From a checkpoint of a small mixture-of-experts model trained on Wikipedia.
Size: width 128, vocabulary 2048, 7.88M parameters.
Training: a variant of Adam for the experts, 499M tokens, 7612 steps.
Below are experts of layer 9 (counted from 0) of a mixture-of-experts language model. Rows are named router (the router's row for the expert), up (a neuron's input weights, with its number) and show model dimensions 0-127. Each number is 128 + 32 x the weight over its row's rms, rounded and kept within 0 to 255. Numbers have three digits each.
After each expert's rows: "mostly gets" lists some tokens that are sent to it at least half of the time; "gets" lists some tokens that make up at least twice as much of what it gets as of all text. This comes from a sample of Wikipedia text that the model never trained on. Tokens count by the router's weight.

# expert 18
router:114175110154146146100087181129066096087143153142126121149056167157159126151151110082132154098131113162137115124175090118118148129101128140176076138154058067075128151150126174128159113098125112151128136125122125123127148181129152214147166102121128111071170098132153182160135098104170171158155167072179106145074106119106106125131112096203083105156146196169154144117174135057095146131125
up0:122119161132134092168134137111112071129170202144126077114168099180095160131140163085123186122124170168148096143130116111119141106108165116135140111144153126179094158146165127177117140251159100192118203123190154107118195142110112095108132173120099108129166131119077102183134142172185136148156156129142119123102171155161160147124089137162124133169183099155136100130170106109168158153167
mostly gets: " F", "S", " comp", "C", " S", " f"
gets: "s", "S", "c", ":", "C", " F"

# expert 1
router:097125059132148156153122127100087140103128112127119087153108102121146093197193119109126098127134173110064150081154141115143144152083110092142102108151110117148145136168136143120148092187130121071148218152132179092180118100154140079116084174114145182110117160121182142131214111092091154115109203122154053091169162125104151130179153089141153173112127083111116148173146133129152131159107
up0:115082094065154089111160137102151175099183092106104149155173122115082139138166128077111159166135133123138058158095176090145141159134118089107164093122038168170125079136170139123113173115139059156120111104116142134111084143158086129121093136102160081136136158104123108113160101179111148143106092099164085157161103201110140115139092077136209100194102108117162133108138119082123122092164
mostly gets: " con", " pro", " Con", " Sa", " at", " lo"
gets: " ", " con", " in", "ro", " at", "il"

# expert 20
router:146116147132105092040162133187150140142158093169142137113126076057110083155116138163144148148134120126139121111121115129185174135117111159160107105217135192117197167072146146184042161159109171157125144145136125117088103109122113131129137194153107087171128069098120138125089116187144114108118155120093148107183090144130107157105132147090100117138155092099166153112070073130153142170145
up7:183177139078128060140151120144109174180124150155123122130071138128132111143144129114169156186088195121162075158147195157124074198122090091161152171179166124169103095136189125110145146126116103141178064152062121136110108124123078114099096091119175087133104137132151148114126108142148104107187150115102059091137100118131165140112166106126176084099117111182167107091142116173127108127116
mostly gets: " for", " to", " on", " John", "ttle", " this"
gets: "ed", " to", "age", " for", " of", "ve"

# expert 35
router:158080127167104124103083164117156078156135118164114151100084122152115140149115136167110082146106153141167144106124221097121139132107173143095125115187112185090133105115177122132192093170111149154118140085152076152092143151135133105140104125095142135101190091166175118119144167216148129228129074098119085067111137105082179114141154142152124164112145121109115135114076140096176108082155
up0:147175105085121117125170098082162136143094134130059153155137139145119149120106147157142148119132120180129161121153112117141087097073143146183065150118111129083179116129123138105139106121117090139168167089131073120120187126125102097155161159069108090162141128118085056075110143156049097129181121172069114153080124098081122091097169111131079157137125107171144174159142112090138205138055
mostly gets: " —", "|", " 13", " 20", " 25", " 14"
gets: " |", "|", ":", " 0", " 19", " 2"

# expert 27
router:092105159131171157073102147130147135136149129100116156166136087166137072093084172123106130143128119162089100080123112116123100159068133122158135103114154110115141149119141106129179138075134095171179168109112124066111112129179096092103025186124137121104083105068101143158144181075070125171134193131167148119051127133123122129117132110139109152099167081093099158159096158066136135106069
up0:112179135154158122085187089092115133090073136152080141150139193136141069131171098098177095153161187144097100111149119130123119121109166060172132087079106162160073132153079146081093137122148135112132107063147167150091098142157054161085107116144216138137096180113166080102105123156120117146075090115174114133138161137088131138126110137155102136101149107140139095163124089080179118161124
mostly gets: " con", " Re", " pro", " tr", " Ro", " re"
gets: " ", " the", " re", "ro", "y", " Ro"

# expert 25
router:122123205090179117094196139212100100121182121134085144120106134103166136162143065120164197102149151052115132171127141110166103169161083147183116137111124178135112167132148129106119101175105102069113182169133122109099116097173108113125152123170175157119156230135099139103165094088142113195132143091108155138130087143144133096164134141124128131177130127115117152100150156153088150115148
up7:087107104164195086134168080143197179109070170088130153152152133122108091100139117128093111182143186134154099157148165163106157100117128103087127077092143098112117106163161158177177125107167081105113121125147104119175154116123112176154142081101112096184171156180187131086144138133095124127151140161137204165185117110141107082108149085159123155147123139067093110138157133122055102159113
mostly gets: " inter", " New", " University", " Star", " Mc", " Nor"
gets: " ", "t", "at", "it", "r", "k"

# expert 14
router:155066140169092128180126121047105100147136115131151130084233067152090133132096175104148131124164135165093141131079098036095143164156101151140172073168118122100141167099091120136165154102098134159151185103082082147125155124098157175114116157122117073079129183155112111156067118135077110100111113139157099143125141114115140106077102135128165129119122112156149154075168104126174143104121
up0:118072103117137093127157080127159111142118114105136081089159125154080029093111149153162140138117119117137069133135171108093142153140113109148174126120138118055122133108145114087122093156106105110144171121186098125068129127088104112098153123109189116126134143124136066109100134184122094113088182197098115180178079118041158130104106125123146127104209112145129150136159053147171131096087
mostly gets: " Pla", " Pri", " school", "house", "tin", " German"
gets: " of", "ri", "ch", "i", "ur", "in"

# expert 12
router:101078204147139140121127094124095155176145098071158152136136146156106079110174125173101126116145129154184082070158138174067147106145180124054085093120136127101120132133088095155123126140097131172179092186129191079145143115120170110155132147123137056137174156087199139135061124166118153148125150147141123122140122129089152136178099152122131165132085127171066113116166138096133127188172
up7:146145129140196121103165090111148094133180136107084173113140174127138064178106129121077142069162160155160096094189069143162097109111126103165135075095172142140080139182086103179122118160134109084088145152129142127087155159114148110111068108116175139092206172120118104094066185142117138118123122135127171119116128142130117130149169112043196187117119135133136158141124150143174127089148
mostly gets: " is", " was", " be", " were", " also", " are"
gets: "\n", " was", " is", " were", " be", " are"

# expert 37
router:142098154148162127105175113121175157116126055130105144124156135188188147076054104125130159118088111143181106182095130183154127078085062198109130163130139112137117117159152156171071126164160086083131048087141135153111116166118139106135098087131113106162138111141161150152158140091120108162161061128116169147182067137133124066108094079099122120161110109101098113152107091155144136139091
up0:111076184045144128139122102132167131141105144182095107127112158140149108133102057192169120169133204155148112135152197150122131142150105132152086146128137116145125131139121133144095166147115092127159165114095182132091118070061122119159085102121172090065144171146106127123128117114155112147124142105175143134153082125101079099121111131139147201216128131193152107127161087181173150082170
mostly gets: " film", " 2006", " 2011", " Year", " 2005", " season"
gets: "-", "|", "er", "ce", "==", "ck"

# expert 10
router:128182074133079121136094144084149131172094145075106130041146156092136112174195092157105119127134183125174162114143109168125099158066159136109114156095188152106140204125075113143110097178090145153132144090152074139081082116104185105130127144096155148138119100162089139124137131114146107161153141164120171115121132116123104144101102112134124167087119105175142111177171216193125099104161
up0:097138147112118136193161106142160122078143154159135068111195121159132120105140102171173073109119123098154137071138143075150095078156175133050126134107157135166169100137174117142089132176132124082145116137189160183119149073104107087082155140052122138105104088125110130153131124143147106123111136156069154143193127142159172164147128139118129078150147145083148119183136137172165074130051
mostly gets: " f", " 1", " se", " w", " 3", " first"
gets: " ", " f", " 1", " a", "–", " 2"

# expert 26
router:107129127139124135181048129023090144151109127136130120149171171142095098123205139119143106145097164143112147107167139118114090095200119161158169150099138190114111137157126167140158086113165139206095191100140154145132089090076145156064133085155160135112114124106102127111112232165127095095116088134163135125123145080157123164162110109126106157095117157137146116160079086096125131127153
up0:113124127115105125142140163144121126163125120130143108108170171163119165112109146135112091124097137134094174126179106185116093050191082116138181146132125123099186133127171104142117118168148126091139158077077167156116108137057115130130158043144142084111202102158136117060132138138035130094165112159110104128183172153137169131092137168143128149116208165161147116186126113094093146160114
mostly gets: " km", " some", " that", " several", " 24", " many"
gets: "s", ",", "un", "g", "te", "in"

# expert 11
router:145116092144106185130116128128135126105127138133160100131055107153109142126118108086103076124146092045112150177135127080137110087136165141108131134073136120166152118172087144099154085131105127078085144153183116182138092188173143143111108065085086143144130171164116092073069134208118108179063085066163085133130088116133093160115119150119127136097067125086149135141185136108121087142130
up0:099075053056107134117126089137160155083123176118080135142055147119178136168164142129138134173138089132094118125168142112135073127114152114135095115093150116117180111143121105110114112120075089180093132087141153137123132146137073148124113084125147148123104112120109104095062145148144151119139144120132043157166201112094119121153192132145134092175132075109141049115108148133155160222085
mostly gets: " U", "hi", " Ko", " 2013", "mp", " 2017"
gets: "er", "ri", "hi", "en", "mp", ")"

# expert 15
router:129148100102141096169158148132131127090140167110125155109166183131107081172187076082127110102101114127098093114079111131141137081066205116195195161118166088154098151115113137099124143145160130087110081137117147143119118108134170180124132136177128123104107175104230093102126136130172149094104100132159124121166114113175132130164055125096128163090158119098175096059100105123142133067165
up0:084131139047081086137118172152121087124127067088124101119140137147157089092115112136101153134076133205184074155135185110110127149156131131160126137147155109143131132157106161175095131109156144137161129090079126161084112153184105117110135109151140162190126097090149102121095139091172198105129158158074104166076098160119131095194109145107073105120180081079173076109086107107165120134108
mostly gets: " B", " S", " c", " D", " M", " h"
gets: " c", "c", "m", " S", " H", "l"

# expert 8
router:129149138131167181148120143146116180142185121171112184114135141090201192136116118144100124058107136150150151122143130188151137098114123077144128075166143181136152075120121094121139166113189075155129115110140100106163099126148130128142058157149182174100085105105168076104115066122128159162104106091104085150123116117151167156144103131144131058092117119146160134164108199137172119047162
up0:175124165091109136089139138058169099112106116139100126119120144122099090144153085162200167128175127149127075098123142127146136140168153104150126128158088061123147106161181138114132112148103057151121138115186159119147105165152106104096111106088106178109209177098141152073129162135194148128103132122089101116142114174140184166083052097135147117164159195159147114097099063084145097129122
mostly gets: " Jo", "---|---|---|---|", " M", " Po", " T", " on"
gets: " ", "b", "'", " on", " \"", " Jo"

# expert 21
router:112115147098103151164066157181125152144135147122139202152145091132128151123106138147100119159148098122139126082108134162112144152189181134091152116197139097123113184099187132145089144162160123169158120138111153087108158154143079085125158133110078079085120100136162159183129128154167173123170111067122163136130071135130160117180204103158108120136160099122071128170113162138050164086064
up0:110167136059135129132156136140147123138143143129081164069149119139160146128108147151111170138132109104094084128152152186091207127143129099140110073170076079129152111137112183109097165142126098077205116132170104157129121102135135187125111063145107114183129133187119081144134109137153113111094161172110114067201174128127184164114141098092116155123130101185145166161181123201073130136120
mostly gets: " his", " with", " for", " their", " its", " her"
gets: " of", " the", " with", " his", " a", " to"

# expert 6
router:149116191096116081092139121111118166105086171167145156164080093115088106152147153127127195165193136140073066154177087090117140196084077176099087092110070094177129137143135099044168118137117140154119083142169086120094116073094129112121124164107134136167145143108123138166125140171116154153142130145105174123119206139131103123178088142111096088093143180149132154106083144140140148107111
up7:141126109073130050157143107133182145113152100154220140135145156085176079096115153152169150161145144139125143179180135161141167145127070115172105153070088077152159176083165170113150090153176087179147132101179136079106115078161110131140133131177212114146103116146175090112089120113112123125173160164123147116099104164108150108119156067109111150099136099122129119143117169111093081136109
mostly gets: " ma", "]", " been", " being", " became", " follow"
gets: ")", "\"", "en", "e", " as", " to"

# expert 36
router:185137185124125116154118130110103106155120111143130139118080151059088090152108175084183120111135116196124130094093064147109118147150143122107097245118141102138139116107138121094113149116171162096107138111060131137115099161139163100073106153208142062117163115060159114123122162105139116096158114166110135142078166118160090135140198119156080095164092145129130140114142090168173151086136
up7:108151158083136057178184109114151128075099117147103162059116131143198163128130095132180158145102153158150120163173151125107132121131124078162165184138113124138124119124140148147192198104174128142151108103139068147124154151095107168187102105116116118090177116114088151118075163088109114128179117148057063151094155114101156082136171112156140144107111117151106050110179095142096171130129
mostly gets: " also", " that", " has", " had", " it", " have"
gets: "d", "ed", "s", "in", "n", "t"

# expert 13
router:086171185141132067188147100100140147123045104141103140167143108187159127056178153143155074118122103087076139139141108140139126152080110127134090129142100125149116048155074137102158171060129114078111138093099111123145145139112106204096185101096162125170117157135120134115131138109087093168131129133140051126180156112131129161110114134103118138171138128153141103147109127190153095184067
up0:137176162126164083117146134090168094060130161100120184169080171125152123137122180065135163182120149181107102119145117076128170165104066147116107145073128101099107151142139136131168141138114131159147173102088166125114099153095047161137144085192187056091170137102161119140095145130116140130091166116107142150191149121119107126108128147100074113146117155134152084118120069183145074147163
mostly gets: " O", " Ma", " Pa", " Da", "ha", " La"
gets: " a", "ha", " O", " Ha", "a", " A"

# expert 16
router:179072150105107138171094179170129107105136171068138117088079147142080130125058124131139135116072163143154123127136150163142107108184073147122142107145134119070083118142112088136101112135138142129127076120131080116125159120090163093130071090116122124110117053082114125066154146108165147084148097024099133135175146179124129097153144149141161159122147135124076180071125199099109149170103
up7:034150075143122112094141078152106129201104153060135161119117162174129094125123144117160198170074191137134090142184130152081122126166162112149075105124105080123119128101097101128163113198157095165105112074143073138124108174133103092140132115116094111097167116117140129143077111137111153108166131131136124119210119110134078124108191086130113101163097181120095147171186157119123108130139
mostly gets: ".", ";", ").", " ==", " but", " where"
gets: ".", " |", ";", ":", ").", "|"

# expert 9
router:139170079100128094158123164143054081125111129152151127053089120104161152147107176146113148139123159144148116132103142094154126126102077116043163087090118070121107099167106106181097125080086145146123134112094071133061123072144178068204124118148164150108136127100111200109173136169123169143165099150090131118114132169142098109136133123144125142135134197124072118083172128093119089168137
up7:143152169141131137131057157114137109110169141094156206149102087106100104147167116111113157134129134172137152134125107159119105144156173123135143123097169177124095131124152147141152078142128159182127142099111087129079104170132105115111104072173105177143107088125005141127105162058106094079137132064174156154106198135110061081127104135105150115078118118108126096178084124079107143097101
mostly gets: "\n", "===", ").", " =", " ==", "=="
gets: "\n", " |", "===", ";", " (", "."

# expert 5
router:110143075132151134125159129186157131095155110145087094096145138177135180157093133106113134092087095126105175127116123139131119145158086126190141146079121102118114148110112148145065167109138136121134164125117189143156178159120102143123177117110149085115122158142106123163163101121103077088129100174104182122131095110087125107126122178190172203188104087222139142239148128110081137169113
up7:122088091125136150149132091167143155077132182150186132102100126124110112075125101141176129122083150153143128077161150130122154130146126153100230120135153156109083079153073078061108180115134108147082156094134115140172113116159054086165136104150129132162187080157153142082162100104068108167132108084162166141115142128096054113145142161191134097137118107162169117156173092128115127147093
mostly gets: " As", " Com", " creat", " Christ", "equ", " Or"
gets: " ", "ir", "ur", "il", "al", "an"

# expert 3
router:143145115100112177175099109120102159157138177186167098099156165126074129205145123163082093196136109155128102183129150102144100126134117099094140136167149167110131086103159126114071082156129163146134153060122107142078148138164127170158099113070154134126183094112109160127147121107105164116164128118132170127104145120121100174111066223115081095165146102142072090158067085164118109149156
up0:109141125152154141057134030133151106166150158155147130113122149130098126125126162113119065136125119111110036116116173102134106065144111075159181099154096094211133134141146143191162091112161110140111188136144169152136129121125133157129090142141132087137158072163154071115102159135075174160073115133121151097156136137116132153092155128075102062160159142178125161160138087135066123147165
mostly gets: " in", " to", " and", " on", ",", " from"
gets: ",", " and", " in", " of", " to", "-"

# expert 19
router:174092132099138169156145137120176108106115131100115136124136153124189079128137103079130069117138149101195156174153170104104107172043168126137119153129070142142111183083189130131164169122143165169122120222129192124137097093138104125148106136189130145178155143175091124096108131102171123107069083159135128134142112138086130151082129157125140176167110142099137084167125126096181100192133
up0:131167148069133130109148161169161048094135086113076097155108107141134113072123185121163109137121127193150165094205151159125153110139094066046139129131162136176107114128144106131085108157085132062118067118149136113120112130091118150180132150139173103148152151140115143149079150098114082170091146134147156143088155123113082164100111145115107112148153115123148108074090097105046112204154
mostly gets: " un", "fer", "and", "cast", " appear", " he"
gets: "y", ",", "g", "st", "and", "ing"

# expert 0
router:093161131080092131139104125137151082096096094148107109195136111164114137153154133123136122117091101093106107184104088170098149100067109134090135163114117090128148087170215156140189068128255145084103189146129131112141099100085078109164103155083070143130109069147097157128106105118111130110103130113148119193132161159159132101139150122132179141127108113133148158142067129126135165121174
up0:078144102103135093094131177145139105141140155168127121125111118106113135117066155148079143110058121156143169129123142100109100050184130122122172093117106061132138186150077161107127103139140121130088129197122099147103113128120116093135117159102104145177151074152107082124059129106112157114099135172120102045085097118088112089130098149166183143207159086131165089146165161110205123143092
mostly gets: "es", "re", "ies", " it", "ea", "ru"
gets: "s", "re", "es", "ra", "e", "ne"

# expert 4
router:061138096187174095146123054133131158148174128094098147169155150174113147088142105199103175150143120111162126131110135105131084156152119130166155184107135167115130096137154180150056063124086088120169127154168132113136151170147120168069193114089127147123072133152113103075097107130065082116123097175120089110131109118141112093051144125078127116110096109105101093179149115095103121135150
up0:129134089064196079152101086151179142169110115109137151150185180150105047152134100101211141125124187151180110132132122130106105154150106122126111172121210117151112179150110170161104111128116119108120117120121130107099091160095129158170155094161209087171117121152197123106113138129078128174171121170094163148091130132110125160118085076113106142173138153148171123083079086117117127145144
mostly gets: " inter", "cur", "equ", " organ", "par", "per"
gets: "\n", "le", " the", "ter", "per", "fe"

# expert 2
router:055148145114094060185145133100079125147112151170131112113126113044141134132135179083156159143120187095107169149123167126104155138166126137120179172168173143130178099092131136149090115133107137106100129084050151110129138158105119113124096177116141108139117125164137134135117072100206112094039184199103153166132162126098165153134172133108148130057133114123123158164100109160114123142082
up0:140171145086128107153190128091096102165131148062152115127130100105138112156120240149120136180116137119116105147128188147121112135120174085118139127150104107133182130157130091078121118154139105179170122117095079117108125161119052088104148123091108088104158154100117190165130151169124107097141081126084120098086123154160144179075044105080190162143165142158174100094128105151160096114150
mostly gets: " In", " for", " Al", " Mar", " in", " Da"
gets: " of", " in", ",", " for", "al", " In"

# expert 22
router:156092117091122131147103148144145150131106109175159146133221094146139124108150093126160154180124130109205152162147150085105149130129169114100133101062059156123127146131110088167127131171154141141104092167172157075139101141126115149151109111087085210188102143147076153130148155121095156091115115107096138129141127180119218065125149113093084102132146119036149142122138108057132145111149
up0:155108105095135124097077092128173103159107124141159163119130137102080137104107106214125066105081131118109098140203157127129184071155117114081104113101138124128164119120071128169111079136058138210125144112124170109101138134142141100147188120126103130160125113171100125114081180177196122128105126128122089067106136192125158117118113078197133139138166170165090078150130173115101129157105
mostly gets: "way", "ction", "line", " new", "ical", "ial"
gets: "ing", "ation", ")", "er", "ment", "'"

# expert 34
router:113198068100126140166123158102129127125140087125158142139138133129123135146096079073131097126127158183125136156111103121143153123115169084166098073128154145138115059145129133103122186089127161158108105088121135152118111108145176164154071097133170132147091165088125169141094110061195187203139127123143125129097151131066078165083118133071170149168176137166204182074114123165157113111121
up7:121175098122081081137175130169137093140154142128126117129128109181141167140160113150125138127177187157122088061118132183120133118074127100080169135162076123131106145160137047128136126157160124171186181092136098146098125102172110128107069061140106106103151166146070129101107167149147176112091152121143108149107131192033150117143105137112137152185142098176143103089165129133152084090177
mostly gets: " G", " T", " B", " M", " F", " P"
gets: " P", " C", " F", " T", " S", " G"

# expert 31
router:155113145143140182111138173162116085118135175141094161089123181146120078162086143165120103142109064134152100146110104168147077153123203117184109192113152100127062074126062155111084161082159110167161079136142152094139119194106122114129119083151115117153109137121063117065068135073171145095150110142115098103106090110151141165124111144120111084121123162114146137083106104105069123075160
up0:111115098116096130177120157086117128062114102126141180140115139192122115137158094141132105160075102090105176159143128152109126155085131087171072146074124155189122155166164136117126056163127095118084141125201141094143141135152121077117141112135080126174100066095197194122143171068108097118144121108129153108123148134137135092138078083103175087189118137120130051104118090076150100119146
mostly gets: " I", " D", "–20", " N", "\"", "′"
gets: "d", " 19", "n", " I", "\"", "."

# expert 29
router:212143083122180137115115115132155117085047157108108114104118076174132162107116129132144186113206117176106144138072104139075178158166143121126155115148161135129125092155164144186098102101117132125163084054180117161100121106087110135094169140140091144126117071142071119147092109107175130165114135186136119158148170185166093171146155154125129110114093133139155119084092114157104183084098
up0:131152110098128100110125140155143145147108184081081120088111161126153126113106110127200178134059193125122181081145147102112081112128098131126118110113167119156100129122103180161132111124110189180182119096109110103129186154140096130167131126130139118081173147127102182119091117170124172127229097187090146101142099181095069099106119160109143172132144120182133131111157087177111161131054
mostly gets: " O", "co", "um", " Li", " co", " di"
gets: "ri", "um", " a", "co", "vi", " Li"

# expert 28
router:076121078155044107123106093104135129145127165161170064168097091115159197058116147115148071153161118099138082122138147129138088154158110148079070091119107163169141175135139101103130121143032093130150040101109116117133138151176114098136094107088147128121136089127094113167165160123135098078089147135134116168122107144163148097151122114129089134134156134172083084143166156154149106158064
up7:069116082111157103130108093109090125159150128141137151103124126159122177109094138111127085129185109168109179109139144172099148146167130127158118094149120136066104133134075094121096126103102062138073159125169105095127169173159133105171177079140132146129152107172154113107115116182078166185104157085105136105137189076165131172074145133144098056174173126175200079148133113128102087164089
mostly gets: " the", " The", "The", "the", " when", " American"
gets: " the", " The", " a", "The", "th", "e"

# expert 7
router:178203111149146091167192143128034115146132166169132131146118114103091118134082151100148128109095159132115188107189116123147108064155103149180122143094143101109169119113086112143195093140143085131117120167113144119195148081149168095148146153111124144102102206100182105108115128146101117113111129113132081120097192111142117105133100143170081150093145184136104140164149165154109141220125
up0:185116115132175083127190125117127106113212127122133174116210101177140085115124129165102194133112210121117108102166153181102149144129096109155147086132166111190112133129160145149152140084172097178204182153087103125142159095137130183133104111155125128113141146138173105092068151142099117120096089148078104129116104170141104134118143079056107110145154105146158147100075147148176109129117
mostly gets: " Al", " Ar", " dis", " un", " El", " trans"
gets: "s", " (", " ", "n", "e", " Al"

# expert 38
router:118092137172125165083143093127151183139126087111156104118160115049145155115168107135102184132075112118093105134104181180075144061099085119075174141144056099133090104107104150093148135122102144134152126144102148161119144138148107135188100142136161057156163082146149037160103151122145134102147125151153182087074089094158145100151151090151184096070109130120137118129148163180125118097144
up7:100143087083139124145144154080072158175102181112107165116097099083086146166129121128123054119154148105107158136120123145099160178138186097163160159133137101159107178141129097132189086180109148113118149145089116079145141127183069080102089116155126107105199086203132198069136160096113108152146131122136188155155127122106135123138113099182098121135173082158113150093155121168156123101181
mostly gets: " also", " it", " first", " part", "pt", " his"
gets: "-", "|", " he", " work", "th", " also"

# expert 24
router:154194126112092107141165134109143107155147101116115079145150116091160151095124143074114109117157093137099091116086139086110099139213164039152103165133160137140100140170110086186132136088152164091128097159131079198128100108103116122127133089073113163133108168089125152081144168088112090134136140127088125152092109176182103127115087136095200064142131103123137102051086149109120090121075
up7:119093157154149154139086205128080108156124079077165094099082169083149111169119154162108163137091108162120157091112150131087137112128139144143216170125134105113173143108077106122147126127151154150149144159146108145061161078176056160162168105158130054139135090105149096133167110107185172149102118124152096118155085113125072102091131160143136073108163094090133086086146156087172144107150
mostly gets: " Jo", " Po", " po", "The", " Ka", " The"
gets: " the", " (", " E", " The", "n", "h"

# expert 39
router:126110164134165150052144143112098146118158104126156112138107152133144120089104127175107149125141138134133209118145108175137087100155132127044127073116156105127135118063144126115164096193111092129118132127144115202126187115123131154120183080122097113142052181132134155143183155185096144100132220131143131158155174151118106138046179087127096133134116128083131137075161126093161104164154
up0:175168080103090132083176143143094121146127168143091143159077197098146170141101110144167099109133108146161132140124161219119157112084097081080153135128116148110172181135105123182107158130184088134135146143179133157127115105170097078179103120202119148117157106135156135100161129136110143091165127149130070145153090183126161123158119090158206132153149158172135074168111086163140076107122
mostly gets: " mo", " pro", " ex", " Com", "duc", " p"
gets: "o", "us", "a", "op", "u", "y"